Weights of a small mixture-of-experts language model, trained from scratch on English Wikipedia.
Size: width 320, vocabulary 2148.
Experts: 96 GeGLU neurons an expert, 8 picks a token, a softmax router.
Training: a variant of SOAP for the experts, 11278 steps.
Below are experts of layer 5 (counted from 0) of a mixture-of-experts language model. Rows are named router (the router's row for the expert), gate (a neuron's input weights, with its number), up (a neuron's input weights, with its number) and show model dimensions 128-191. Each number is 500 + 50 x the weight over its row's rms, rounded and kept within 0 to 999. Numbers have three digits each.
After each expert's rows: a language model's description of what the expert responds to. This comes from a sample of Wikipedia text that the model never trained on.

# expert 32
router:486545587510495575542461501524451449543460520556555538491461538448575503441524507472457533578411448444481514453546454470500512518535518563551458523608445535482493471490451513551515524483485448
gate0:603505405430455594482456448519443518463543515564528479582519509539562508490507564495563478448535343535534510471487473606436480484514520573449488545574450487557537472469563490520516591561458547
up0:521483374500461511506521492481565520521513502429456450489433501467536465507462482583485421345536496570409493392521574514571536504552436461470565452419555494507468555437506459469450505505505505
gate1:478540505476500521505630606481524485471494574604555520499536418509598481450432477448444545474566557412442521483464581475472538489479526586498490505495520569501581469436535446565506450494534541
up1:544408432475497486477558469487457385414530451472388446536506501564473495553453557577524460411489446584471483516599457532554502492456409392450495545471465522423468550492549453507519470456504443
gate2:439515496526404455466517452519494503507487576482457562492399497511559453460544471342453457497514519550537454483490448454544516485471523509531443480587544551536513444576632516544486483468524525
up2:486507494529554512567500478348519596429556438476496461587487482543537579452376493502440481575551477478466528469557523522499605455446574587473421507463481481517407574501524474496485500500479523
gate3:514555517453525527543423540427462484518513520550475478508546546375556562546404488430517487461421552439490574448537523528534453548489515453569583534466582535492518494402422480458372535436516540
up3:539519492536489509587451485450553488491442504542504493507570549499519571461436461466528432571533468453428448497549496522505461541550533416480509511443528488474563552519490518531422453420523460
gate4:531484496584542415458491450507524458588593506549531511572523453572550469422516513435614559510547458453591546610549484478516514492469512433521524423594446547541450461479556571489511479471514543
up4:443446485475416556596549527539563474433491507443517459471572487393485470485502545486451376545505465500431513364529550454449427527568451524505500514471500521510538419511504456474449405491488534
gate5:534510527483572507512568552541516489359548577527480477512502514540514511464480563462558486516500477382500499464544467452537476531537445495599442482530504544485495451491512447415510553544471501
up5:536620518487510506479552501411422518548481536433507548430578555485461523461550522532471481497513510480507579532432407581515471514557581523511491496494525511486505462455533438568433462421447482
gate6:584455463432494502473506501575527549426511454508589659572390480487504451457481551503500638501535412474464459504465510470489474442471410447512544473512402511488520510603482381512510416550486472
up6:547468538641498481500511431558511516539517584492518508498423433510484588429509507518531558560501464447503457529496486484466499476578457435565503504501474433474522518478520550523564498513512551
Final periods, closing parentheses and == heading marks before line breaks, plus dots in URLs and e.g., e.g. .com.au.

# expert 27
router:520395518556535546494483478480527502474500548365512493462517489495461536475497489522478518611531479561547501452429422499543522499482519518647490507494402497461466484570443532519491477597510465
gate0:418500532483481470407443532528407561409479483481500496424483463456514547507538468458539505488430401441522516465524498468562523448508496533475637487610469493492527407561547492528522521532459508
up0:533491444481582463486510532427548508524470408558478484486469564503497363435434488587395491531530608483507457434478479492540470415489531478557409466416479545506500497427504553613577512488514482
gate1:469502515476509486461479540435439554480459472586514473488539404483464490514522463567502524535560439479456518598459490430484477499439470511591565557440417500557529524583452518460444505510420471
up1:468552536542523416520548469514582532525473449458585504425458424493512476475468470456478496474423430436486488316537495532542431522525523491523441483571499477415451508470434458489571500509591529
gate2:442574584512501551488476472480511546397466535553397525482431359487564430444545453517462535428438497517579461429431489593550523502600588566525484521538495505401555496552553579519546489398491491
up2:485454549467550605502488502477547533549649398528468495518441512533493524553488518552625529509424459578557459513495539497447527510462480514591583606534523512520511515473526454490486552616467490
gate3:541540538511470519447492552480417509536552366543489465489556613525552451545460478520500439561401570451602508512476525432554576567539549537587495429582476548469483524498542553503557477468464530
up3:513408507488485521545565530510552397412481484434469434625476519565456546505504538485550518484484477485436552492485458563580392604538488515521568475516476445491507476534494477445466483507456477
gate4:536463506537528544441450587544493447514471498528509510514554536489467541518620483513518507437428527440519502476476468515579525415580402528523492480468492511437410498466567620524495434494534465
up4:422565586426481510567499503479600459490464429489544501477496369599486439471465491568507586520520515613471409501435520466464507473549558429494555521505533613440434494544486459530585432503485447
gate5:462531418522548599439419472548547479458429488484453456444518537499527456437465469477550503493483477492497514492563416502585451480554483394581509434496446576373441506541556376534578457558443460
up5:537480509504514480501488504472501486484547444543549550428353535429487407489487514580542480513448528505524529435509480480428524526452502598485489542538628526592578518494421550537486576525597617
gate6:434505537439473555519487496552438494453583563583516476460406530498479478415467407490528547537477522589573412511542531542518575637589490580594425544526511500532490525474474496656457597474503546
up6:515457514459539627500440563547485536506468416462475599569558477494469448433533514520451471523421491440467527482520527509543499496427523377514552453441549475564536475486461549513531380494562450
Line breaks, list dashes, bullets, table bars and LaTeX braces in infoboxes, career lists and formulas, such as \end{align}, "See also".

# expert 26
router:396406546531516458392468488439478556516449427439480492495478491493528505514475531479448444467425467462530407455496517509526582456536471483493538554477455513494528540526468504541552481413368471
gate0:453495542510533509529406538499517524488537505524527425460426490345532518509557463499550507389457502544449488529493556540539563513475582487518537506525518551471434474474516590480504559524551526
up0:497522528544578484574520545503488522533512515544497462540515533483457411496517510595455507487554519448516515542409413500518612527488500517542422562511517496444468517502462460514528391471439530
gate1:426445492428541497465539486530554545485572502417511601513506439484537506377567456562468516527542504428476540397597476642457468488512572517497522563482500564527553514458411471541481515536463476
up1:560443418567546518506464486471553418539493448525545447503396534514515465571546568504501502504490522587547500530472487482486519457458541414564463511482542467513546509463500416411531472539523550
gate2:459538512537515508432434520478457511531456548528437501511469467457481424490510509422521509509523485521529478473504467425486488425460519531541488497535482539492471488505512496476487504514521460
up2:586566368493563486530477516496578547424487469390362492461509423517553463525465444514465480492455536486474512509468542536569548525609445558480601492511551606542505537474529498496388607492508527
gate3:539572470469452514570469530511510557395605532538522586448412484519513490491489603389473541462563463445482477535472527534512429486505504557445504548512547542396547484502444488432579480531423413
up3:578523465543572453537439584556601543434551456528494489484576431500482509587557586445591469394502437539489513479538526430528472534515474585527531538559561507468586535533477498440560487529495498
gate4:477533464537574472459543419430517582513497529559472498406504538458521460452468525471466477538498439489551489497475472518476575526478413565570489530429544541508469453477448521490530419562459506
up4:525549535554595447465487492490537544465480494463529535617532455450448486507567569508521597494480500493455471448401478377579500454443521525525514595459414467515525548516519594556448524476465564
gate5:478497392515482611509549443480415512488515502541586494493548565453471486482542531485514518461357496477517476476518512513502498519445500492482561477489507510488582551458508490494512376469465454
up5:529517497449448450411392471474487431542523506509544477551457437486630464510555466443569486621533500430528501460429414428585498538513512493531465477547550414521527421459487539603509561477509500
gate6:461590497400621527457412414518534484512467602510524590566570612497547532504537419439456643571535586570559536444504477566488477482560522546498572501553519564444491486488584536515568617435575523
up6:518453456525564573532404580463528469544445327490384503550489539535592603487456442435476526485565597491556516518558468478544470445562538501446527479546540544480492531478482526530521484500502510
First piece of a noun right after the, this or a, e.g. gener-ation, att-ack, work-for-ce, Mus-eum.

# expert 40
router:452582526642570433386437541491499528518460433437485453530491496540540450501451429499504552508527454449608533457500433552540528491524584475534543479446462560452504497567498538501582529511492499
gate0:451501464482477603422415506520479516463433651498521430465468513521520470522574429415423519466493466524437449480560585518462520572544492421485583578539439482425475505490421503432552542387490513
up0:455427441459484513572433483576470546610500541449588558504493493546545543461583474427537564554548416577532454506462470569569524470574510480486529509500464475564439541554537486456491515549526465
gate1:456452467410504515500429513517479553564576441603486522404507443428534521572497528439503602521417531535593495545421507493508533438507461529424512493457453641463534499487470538536484419524581450
up1:433543500534476542497515516459575648529498421459575519412506532476504454515559560426599515468474457477427585458454505455548463491508474483497458529456457593438522502495502577432516475445537460
gate2:459559612490562532426469540470511553508445560482529505452493515467479453449510511455491561424539423470415423538584519477547474479487580502536541480510414524522528518517516563515522558479511519
up2:429449536512544571504543549418566563461476625419551457447511490480445477417399462573519480484505502451567553575566539450474419565514390527458444584476595489509483474501469476492470543426501514
gate3:468488528435548505446485476486551459421405530492516529542457537447453460518464482441406523543488521523531474445483550414498402388513495543448482556507464552474466472523470515532548551443552451
up3:516539496515508533511457426474458543485479518396473529459574521504582451416573541505564590562496462463430531518559425510480590576494522444601557597567498416472480496493484546556556526531543488
gate4:448519623467521535566459521419503495620485490525556523473463480437480527473539478462480538453435448484577463502475533470499543519501527573481549489502449487435486557576468487527554446527462537
up4:492442477557533530520567467516614566476424571525649463477559429456512435417568533524553549547550492536519489525491453447452451660571508501544512515567471521481518581423453431569495504447528528
gate5:511373510447477493494497420443420494481448485519501519452478494510509493476540381512438598511401534544485557503450497537517513494526474511506498476455493554511533512501515595442480471525515560
up5:563507467535563482462557539427530403499510467494546440530558461531581497497472480460448512482496489478504585418522461447534491468488461568498401489517497605467528453562487510540503545413419559
gate6:483595623447529463519426506504510514567557542493471534555464478534587491445508458537459496529526507516454391558593422516489474449540463460464464501408454484487426423528514533511466509461472541
up6:576498482440494609496509475556466418570521457451494504529610457546493522567448479519552493449514450561483442500517480463482465541496397458445495484532490576575466531492467561501411480477490493
Separators opening list items or table cells, such as dashes starting lines, table bars, and colons after Genus or Species in taxoboxes.

# expert 61
router:497575569543481470400400494529514553428457360541507513467494530431493479442457428492433500466472494578534451478523620470544527498557481469531557555480479587478509572590419534535537422563401508
gate0:543547527470422508512516445443507441505504487507519515493531552519519547446479480451453505500510542568535464473433473481544550504517492497596405493566492537578537581576404508473461506476531558
up0:472592493484467420416585499525472498393459500490498490478625500463481499511508458523477529482590624487549466462502482525565485470435510392498446473569470566561533508454480474465442492485431574
gate1:465537493565485460489559588540553473457506550468482483510477483467534427481562483458441524476521439477535468421594528417498565564569494416477515493528525485536561393541500485605514495508452437
up1:446464542487509461510575487598477527504539461414512501492529547485504512443500430492431517513473534419392495439478557499536539581445423516520440565624494488544531512501469473501485553487476487
gate2:500484575472510406546462545571434413487561476486441439515435455469502541523519485481554450539538535439516453426500597483540433407469461436443575559489501528588609534521389543475443545450426455
up2:446517523616500479465475479434533410526526476534515554499407469453526442504500472476392444497386428603515523559555511550505465499442501461550527442534474500473466507539532539473468544551531451
gate3:464500556533530587560480560480459488497451458542528506436490463368491470558598387540510444502510497447521467465455496508536456501454488569591529572535399513467432490435495404534608549512457422
up3:487501518456488424451435476527496486528556569458553531512475404468579461448516545477591501385470507490501481507448449498464447508528538418474462420522552532564402564454458604585503497424515515
gate4:516452504542536518582541439546542573549446466518440404517433466556464464544512524536516382544540506538440555477483392550526503554481559513481498474613445495538426543551475544498587435516501625
up4:513439450486436551526555491458522526486501358510504468491437478444479523570535525573417488437444509550518499521583495515560435469500522443472522449510544555476440644415390489476386504468504509
gate5:399436551415374513411523345550458491501501457528462447497549438435536549510487554451508435508491466556506565466511484505443496514501537484445562464578519505460512511497485484450452554570552512
up5:438554504457546469423526501548563372539516390510507459530491515555572485432464555504515578509426478496530438523555561427470473426485652513560592455489583523483470552546481461492434507489478615
gate6:448474499525519494527329460518455454511550515506517574458457550458447464485528454503419507551514461538484506483388446490502480562466479467540496491508496566461564535540450451495531592473553489
up6:377497538493503490504450487462491512466540523516515512434544486550542473490609489476457510584503562557604470541591542503496384509503521504517530471524497429486551541429519481469498478468486533
Final pieces and plurals of common nouns before of, in or is, such as storeys, moth, station, species, family.

# expert 46
router:488579499552480544526445453465502566441544510478476539525452409402430525445591489497467491543514434507520477448544568383579519521517609603571486543521434521481562490482414547499539450425524370
gate0:523437524501663528451435518636598528475406439551484463477468486532477520479456413518525404535541553513494417466584548522510510578488457590540499504500526519456518508576458617560528545489504510
up0:500493613545428542522509494458462583397541566596491520513586569539545494520553444472540469467543478478559533622485488568564494382491510546473546401432465464402541490482446476567511457462448544
gate1:452578529521542417492518367369522544508434526511490499478485496454507478465538487533470537561393451531498519495503508515582414542536581438496472487511504474492544535582477494475596477401449544
up1:516489441583437508516445528605447548493529571480393428403511452410440469495438520516530464386444495541493361588532530444503492524518524472447461529500567512631486496446483540530543604548465512
gate2:376479547516506557519477509565501492426546491499460610571465499436610491419508439471431517497442439451479467476406470397537470550471430464523486446571493476582433461505537518532477462505464543
up2:401538571463526484504602566497541462419502551463480446596508492454573471372491500440522558521437385511524484422458510509550491518548503522558567411456492440548517454551532419543448480475484547
gate3:607591423587498497435512449534505551536552421464527573563605518558544542457432533512531569452451565548536479511466488497485478513460476493484434452466492477458505507525452568491459462466456457
up3:422579425584454435532509479538557516542479355483486549533568494539489514498399543506557517464541470507479500473507586501491359473541525553536453570490553514494552528538478575418584472470425531
gate4:556542578530519459545524503390486483514528491429437426464492522453508527575561557483531531507451442476533580477462442487457507477616503570485541421525487513499475394462528494493525523451496515
up4:474484432513518432455475486574463528474567623547498460429516502382544474498545513483546485451447504483591562576508524533547438461519524624520491400525481531473485495413510430590569454516449513
gate5:515539503406422557532459549510441498445440540513495487464496397509507512550554502352523524550543438553523489465623440562599431512562433581582457514490503464425533537562537655424531435444543462
up5:517506623484531527581544550452502561550556501445495466494593528485541496509556439430555511455483513440501571486541586507510469519477472519451529434478502473589535459506517512516496458472491485
gate6:531489504507539532470368529558470536492526475434464543422483485455417486543505446579519553527561458499566435512515504428444484507483551515574479459465468503518437445547449581481617532513494471
up6:525481539553504490511457470466483492588544495531485505473487523429532492562417561581463478555580482435530489495505454537416509430441480512535504419532549519593443476445504419560593514524458483
Closing punctuation like ?, !, )., commas before years in species authorities, and word ends such as Bure-au, Seventh-day, be-hal-f.

# expert 30
router:529582467508504559462446451489500535413350424522490554577512493421413485551503557541454462520487396493560465474501523501543605555553545542470418519515480542511495470341508502504508522572486379
gate0:501489463554482450543527581452517542480352510561608513501496457515536544569461525469397455429501444542580477448526434515510552547502425580478441537585572540490468489339510494556578544428509472
up0:535425499535568511525619561529530495473546528544573412470508544532470485519532464474498411445525442522407404505486445477515557426544559451524459576503578494473455468444441403540458422587472542
gate1:460601495503484582479532602566527546400456496461530546520466515575516540460492493558486466494519469511509385487382464483546513511526545564447524479419469560535445541469633501510425453469406475
up1:549493648381381568459511521486450504475571472467552504556513523476531459471404484557451449524540498452467521587383463558496477527486548522544562449408433471494522474535433553513530435420481494
gate2:468461428543545540557555491513651425482443502471531430627481587414496565501513537386525525561452472549484511466606482454525506446527522455489572511505557502505538470497474429457485405464442454
up2:615534483465575439550559559405509508437481513520541590449414459554500487561502505589474562473479499536517456513492539492436504459449542522472493508466475524518522572486478425476565498479460541
gate3:536443534507445538501501562590540441650484441507537512428495536355455401562483505433449472494504459423548546504538475521552500539482466448524430485561475535565486562545483504478570535520430525
up3:484603512422486483468458401577519509564549356525554517545551463503489464542415488478526572438539521460516478527572446453518463454485471471520537448467427538435503545557472511521548507512432523
gate4:499548495454565577532508576595522598415496516449534514524525522522551434603471580425495487490475532518487508459504527554529582493520480498535496467492453495504482614558502397449454574425575501
up4:438524459451530465440450546550532477546455509421507471595528471444450447468534581469552468425486511505498537547548473452451559477499520504441467515448442503499557461511507526443448456565457502
gate5:528557502558486473546509460563430525604579492467477528545594468503500467581631498475473489440509495498433565492511584459520566526497683509549528525588506525513525498512508428461584482475541408
up5:618587489565430524513484550581546562434498472524443466410515481451436471553565575499508495517568472551401487457454475450487517476491566520540536492576492449507506509472426449555539570482504465
gate6:464448447467562600537439524525440468500579532541582496458449555538461463440478537465522530488498534536525484503545565518459506487498484469598516525519529489571454493520584540545458479473480480
up6:489393450498495485525523539470434494496460514503487537526497463501585523504546477444419436541507516489447542426552496432461469594508461502553510488510445472467489586509530475460487459456522412
Word pieces in sports biographies, such as hyphens in wicket-keeper and shoot-off, ball and football, plus the l in Hitler.

# expert 23
router:437491622501523513443479470521506551415482544515518615471430509415533522466495402447460549483442482559520460477473603438553594502596477510522459527596501542484535438535423579591478600465471545
gate0:500513554627587511405588485444509519532512487523566469541556510515522433553492418511462401636587426535558374481605510588576470579504442571548436516616385423595553518479547469466440531524512534
up0:430554428619434453399603459447520490562513499582467535590558521460442517522519422593459423469512472554526449483541485514617442502469533541536489416465485495461582420462528484459504462504469509
gate1:528473494495412516472566491541446477509529463511532455473554485514476504434444461472470542423494499453414366479495583483461447540544498483539464384640496419395580496399436552513570443464553581
up1:513500518394404537512490504407437513508506472435496463475523451530616421455406539591578416491481429410460496466444518484583465447383417578451512549466525492474477506615576471545513480439491499
gate2:517435578532516595513464586546452525523489496519415583450421567405554472537541489465578487505414541441428501513438458436470540546476433508517504594537459530536480474470468548529525497447490409
up2:596540457509575454502434466442497525388496484590536497466561574537600495478476482408612467449395503516499513555531505525554535581486576500497490499504499529457513502551531532524483465379519466
gate3:466548419505559451514466612479516461584555496463596482487507466527526498512420567459519579499516467500562513505501501639426403495513553469462530404567549591507451516486536479428587479519453473
up3:423451499495529455542416474498456431408480521496507490537582477466370485487492474575567484479546424498461510584488558361503604420435461579466532477477471511475544417514571479540456503538392569
gate4:529501506451551567448527555534577466544439509515400508521455463489540456574564482441531589547502466513496471447468382471532496484474431481456542501484487485484455487449509530541401557592461550
up4:502480488551501492544494478452410504442490516467549489573460493536569497493515458581514532458483547462525560539584515527550503471537470485612528595439607514509484517499522585483533468453496482
gate5:417520571409440494459444495417491453441448590491543515552480494516462534494539563527504491574643420385496481445529445571498471488552457558506514490515449607533432495527507502493457570502529436
up5:457559383559452487561507484471499464455493588496451548514522570453538462476474479433551598483487498537538492514528552468488465486496460544502422491552505446534474447556531458489521544532481506
gate6:486516601536524467455598525500473459452465465419506484525481528439509496529469476467447558447395490498517506454463435507522545534471478487518505415568550562505484513482516562514511446514513437
up6:523401468483495482469451437530505465337542499499486507410414479556528468594544463414550576554508516525499495478526543516570555537427520489451495481503504476489541478450557495529502542517445477
Last piece of a surname or proper name before a space, in tables and running text, such as Hens-on, Grand-erson, Stre-et, Laro-i.

# expert 13
router:444528475555516583431436487473418549473484454537523503429467474511538530488439428401507463515505496504570437494487623493570543506528457484621581506600433613444446473567465570543507519489401387
gate0:510556484532492513413491481517497516451497473538537554529450476527504440523534446535474421460513458482424557504552450441542452506453502420675540430512499504552491476540438486532641445682434522
up0:526495534421527561572464402543512553462433421482494563454473506573464582396512469498521515467507485472667526436497525470470495494486412579557491476488477426443395503511453475435510582485491522
gate1:421551504437473633507454460393524524467507436516506479488460510575506482494490429550515435463516493494547442501504491493512539481547478398425493522447451490521600502589543483506517524505466414
up1:555460504586444481564557490509526522513505525494502535496523485514474426492409500611518408460576450433442531460572473458509483589548498581532490466516461498476397514524551423379491414515581579
gate2:599507480517595626547500486538540453548477526502352595547465485506543457469515483494478496405429473471530427487446524546467497469456493484537428515621446536376434544426536505588545440485483520
up2:559511495489462507486491512523509442537426543509408495563483394483477504480588526405569428496473435490532594489515576521479486544563531430468536481481602497458585548465580590442488504484508495
gate3:462569443513505514435494528534511482527423473470533619545515490490560484550450535547560511529483464514535401443550469490517564523549461562493501506473524555496492471511539536376433494528534442
up3:433533489546446461524497503468561558442410479541576472498452477612470512565549508535543539527587488494545484433455489455500538395487429525547436489473519523547543525438513502520494464475443536
gate4:523495531447511455471486504588471537428574520513540499581592426530465448539552442364511487420453436527423579483492503462532476446452618472540488449428503528435504508491550465515497531537473560
up4:567495500556468507517416453474431442559514570472359444536498485502509476446446456532504490481486526507518457518550471561446514455482536473528495531437417526466454408581494483472456491524552451
gate5:479358495489489502513501492532387552519438438464523484579538482489531458494492425468533503610353571451419435375536558549449474535537537491473527522500508455596529441551552562471522521520613553
up5:521532497526501668434470431586468512577467519373508413520505539456454604503511428487577481450482498434453450545548494462522509503514438485502513537483539504558398563603452533483507450499579508
gate6:484461548473592555528495534503496446473432531505506516514511518510462518509541488474618453471508472514487472462446514465560398526550503515508606551549416511494499548409443384479584516523525391
up6:545524455564548525477523564501494410509473450482514415540409609488507482482466508496414480588452596496517452463491472492511556536502506530472541508507522420543400503585508550474603559395580606
Final pieces of adjectives and participles just before the noun they modify, such as musical, aggressive, nuclear, local.

# expert 7
router:537475564482573494462451540510434552386401533538630518515568450435542452448529401481511488491507492402543518460515490542527483513575567500489467521545436541460464536427474544490524500512448463
gate0:488454470385422517583485596488469551431464433573644539480463509508524498528557506512406486489480419563572537529413514546444454467504530463517541414483498454467466468552537470539608404509417534
up0:457508477481519508513459619436429427493595512414508433537463514498610478473419451498508506589410427533561529497384533509438553484461519476578525610432543440556528570400425514532528524490473432
gate1:475448549499494492527483493529528415509464436510641472461518506479514476490488407490572505513436433468460394474438551516440503539550507580550546561463631590491519441528557588445546515500494487
up1:509584553475495477513503557496564502525428421563536409490487477503576423546493578504548556562465479430459468445463498459496415575497418558454554536535459524449565513423529501429564561493507470
gate2:505522563521622438537499406516504535589466511454464618480492419438455507478600457484504507467560434421492548494357457499504560391499524494528537464596536490487467419512462499571513548527553491
up2:504575446582473451492428407664543485437463528504483576537550564520526613566529578385416459479556428531493536553508518468461452372401509540563494553564495512475542427546554506508398414537447545
gate3:511527460549566563455483454540528431403555462509542485521491584441442481456490591442498542443506485504461525452561500461497452551534587479531545486534528544463436464476506475549478535492507432
up3:528488471586579480512472462550531459592421526580514501390477512428536551511556563471475655434476558617480506414538478463523425467487531421463546583570573476420446525486406487513490479515505479
gate4:578497422540517505437460571564529613510416474446517447486457505541464502539552481575499543518494531450554495482516426498507423437461440517533510602494512608486483511465527512595550544546471441
up4:468526593521439479528425565486465495537477506459585508504516377558444562488537471574516499407513441510548487580557462397552532502580572425478424441430487440435533528505496514540354492459428504
gate5:559466443481536580526414515433531541440468480493629574483572505460506488500537601497535497543505573422496499538399490521455451441527541455531463444464545534413540531425441511464510528486441544
up5:570574527513492491459502484497478495512549512451509514464578462577609523414454531501453455547551487464492507488550484544577584416481556574479549436538474469528564424478508497498491483441514448
gate6:418532417607473518388533405516543526399521505539580529389482467447635554542496530449479524527516544377508458457478553460530470526473469407473533659536496554460504431518541530578525570496505435
up6:408471492587498508537526522446540566518527517530529530475441474479517446559462531527490548493525459594462522591534431428534532486522424553486503486507460505460484480509589545551528638513451437
The piece ath in Catholic after C, plus line breaks, pipes and dates in tables and lists.

# expert 25
router:485528496523546479456435473461425487478415514409503487469435438490541444420440514521572508359518461556562522484461455585530548487544578490533526491484430531512420529530510545497551462511476437
gate0:503489591470554459499516526446585448511523586360526522518435489481555560423517427444452509563455482483559553465463461519542562478537570513512467457498591542547531491597568518534475555503493528
up0:572563493421436536482439588441450480464430494491528590544408456468548439469478417545510450512566533472425498489427474456448533521384541482490405534534475535490451453420622460478524449472504472
gate1:513531437544560475516490448550490486570561545481517541535530458509438534511513503519534537500405421528432559468464552594451571455570516464528404558543556567444405477561498602557504523492512445
up1:518512472428445554516445522445489520418472602401457447447477542551537494492535525459481360495518517483548517500475509431545426587466481512503519455522512375493554486446557500423482528485551437
gate2:511419513464532518448485489576587564448413538551454446543476423449492506531424481482376469512460476481513528416517478490473475511533545458471520518544452616501456490478441576543564582509574428
up2:409490382533548538486567520450483491548508518462527608510461587530611499540531399534485532524520542538515567511485412492550568531510465493525438516578522487552507467459558415509427445461462490
gate3:509447530498491474415546508561603487419449536456512500510486489500547440495525393478520593489542483507534421398428534521434537510515514492494482478457535521470456438514410574401468519509459430
up3:460489447451442504513555465542556515534536602533405503504438475539556549465432513578450485577475526456455403449573548540478461498438492478474549546528530415420487476563509542453411463526417444
gate4:381489497514570518574557427525482575544506546577602465469539556498452565488529477465518508462527584538415426546520606505585522429559401488514555588564544517386513471444531612495535534451564498
up4:490518552464490526390476498455594492439576456509490544455432424583549446482401522555506468485571509426512584476534470533455483480480483540544432429532522542515467535511530567499538452479497465
gate5:488477457454480448497498387517435514536459496586562436423466454501465466454508432521518616438475464542458464478542515450523531536509500504511509546544461477552555481509509599531516521381580518
up5:598513568502542444451478532554472571567476585469514521643531504583510438441549449485496472439545442478559423538502411539535547521498456485530547520448544473506461449509551459528499523553464450
gate6:490526504479459478497437583482493534613475532588507521457528601457474491584608505558521598422491420517427456492514546519512522490642522461494506454540531547487505498464553550573554493559415511
up6:453469528541510536466550523611507472480507490533409347449473588522510546588516527495510471566479470540404502525495478564481528474513486450522467399569452540557483541475624422510448510533458536
The word as in cast lists (actor as character), plus pipes, line breaks and list dashes in tables and infobox lists.

# expert 22
router:444543519590520522496488463544530542455401408541436572480564464522469534463476483431487560479428463513536465474437573508550527597521507553606484493497439537453486498531509533570545396556360524
gate0:438593495477598479546505421558473463479442493539456506480528533388495544453525526443464485514484564554531384401439485343498503521460521627575535427562392492502411447584512456478505491533488507
up0:512527492537462448468533520580531482507535406454527452543538489487495543569459482470437468500487564471570494469489568417500458514515521551505524449457367514562563525621510459476422418475480402
gate1:497433498548438561504497446385475565467552467530501448483496463437473460561450466431548627479492479481457463450529549409465435549464495557526548471558432532432543497588474472557556486416494502
up1:464481552507553414626423544520476522513526541511489501539513499569499535390559526522589492590546542459553440427427458461535476548503427445491481467371478459455526548479476516527496546465479497
gate2:451431490475554415500479489482497566396468565573554486644399565470521526583504452536494490522470473478456497516529481513491396526509493528537541530439448475558508444452493530495425544492402608
up2:492492395591571617514484518373492523501491396450460518495585526414563460465476543442491501553586558428521526473582482556541443522470541473496484555502486540496375464495565419551514509439486525
gate3:638421397454523444519492533523501414477448467551518492484415493403464502517594454392432514527471476495500493427545500499505621466345586561478568494572515506533445569499504507558585438497491556
up3:522530488530508413605533424514500485504470559459507565533549430517504578447388535425486515536463513537446430464545532555489514559437610473509521443509506586536474431433500467520479429511498583
gate4:496547456488540528501494535456514459512506550491532497418478460432519434459538375533402528534465479435473421498474520472549449487484543571621561585547488503544547486487408472565553485609521493
up4:431489567494492458475497448446558505383516477524465533446474553431462505473508633526537560456504536539528527498572443544433420568525462474428476451459477468446494515492516523451487440479447435
gate5:461531591492543470502524536487512475413477500405434493523516503558467516482490462400432498418467567575535587447475522491520484457578403608577525467555473479540453460542487572635456367478545516
up5:475421518495454489539482487499535547557563570531531486543488483516452557568548461488502542479509408425529407530481494533460494545585511453520546592466501501543535556480609416424532556540426542
gate6:444507445441478478485409559531508568462530403528480504392486499591621531493451465470478457542560433494534492467423527485479524568486476482483463397579430508529554512468405576451472437409408475
up6:508533505511503492454541503508524458497525471474539518409520528441471461524404523507500534543493428611454452533477560513495548534580481453484628466503549577526469569572618417459596522509453474
Plural suffixes completing nouns for people or groups, such as play-ers, soldi-ers, athlet-es, stud-ents, and words like people, area.

# expert 59
router:588531496467563606440478477478476564496464463548509496483475516567530480509473481474484457500458453493592480436432519629509512453618586503512536489570453596474488630460485555557564533509459457
gate0:585450499437578487367425558485507517534486449500562560402501435405471506493465534470428518607516560447502630473512445530450554494451556534533539416487477573435489515441379503467471432524636519
up0:501511517519457500506417513459501494436550325493565487477503471523505502421457609591475492407456516506521515492534538499549523444471550474534464465460519485461555490527446598479554548530613558
gate1:523599549565507479548512502485512566499495553529464509522498505430524581427537466526519482531485503462489518517451577484610502518629523579512439579514581474490549435503460532435521547531538532
up1:505474477494502521518390442454515457446482437455483474608474495543543461495504536437538577461561535509554522468575503475510600523495551446472507438522451546445460518568501507551438421471503551
gate2:530430544484484503549451467504376550500503549514507499526476431346483532461442497453512501532509485638432573493468533504549499535479506463486485496549497419456539550533557486568398470386548481
up2:485596548456559520543494586622438412546532583460460548529437531575516458547479489462558505402564525506445466430382464444502501501561400485504482593493552452399444519574499557489540448408489453
gate3:489447471492541526495538484498614541484511612505512491493454523485532474484440496456545531533510421503527488425536507527507472599508446482550539472524504524483488427513467483466531612388539570
up3:469436602429544499477504511527451469612468460529558549543465460538618473554499495543563540423440544498546487505470484521464463596496556495478489570535422509478516493418476463579450454550537582
gate4:544462560525558521528497461457480469489507517481503630558453516443485474546448428482456515498648539500456480474510612452490469545591544485522520522510418533579457415517387474530527449469434498
up4:541535417488558425527542446534545528510551490476466492574404546470436522623534516454588524548509567489486577427526470486530405484534472452427555539499566387602475503550560531580449516486528444
gate5:475512527529492535496415514416490519440396487481447547467573468442528529456480445526481591496578481450467465509457546451438531524515532505536567533588534521498455510458505500523467499428556507
up5:606465493433463448469483509457364469526480629460494528519475533515499483533534580562518397489533471515538479556591390469506482500474530504492490491561462461513531499495509425430559522471460579
gate6:643499559492493477379517537510455483565497475478601474561493454472643482591542585506462613509578537498531495514512504506589570496507471519549446541444447518507472490433484528428460399428534570
up6:594672579478517514563439477624495504491603498554543497493509497507616516531508434606460519517418449545517493483386548464574577527519545450555485498546508520535537428561450555354448515485508492
Demonyms and country or place names and their endings, such as American, British, United States, Indi-an, New Ze-al-and, U.S.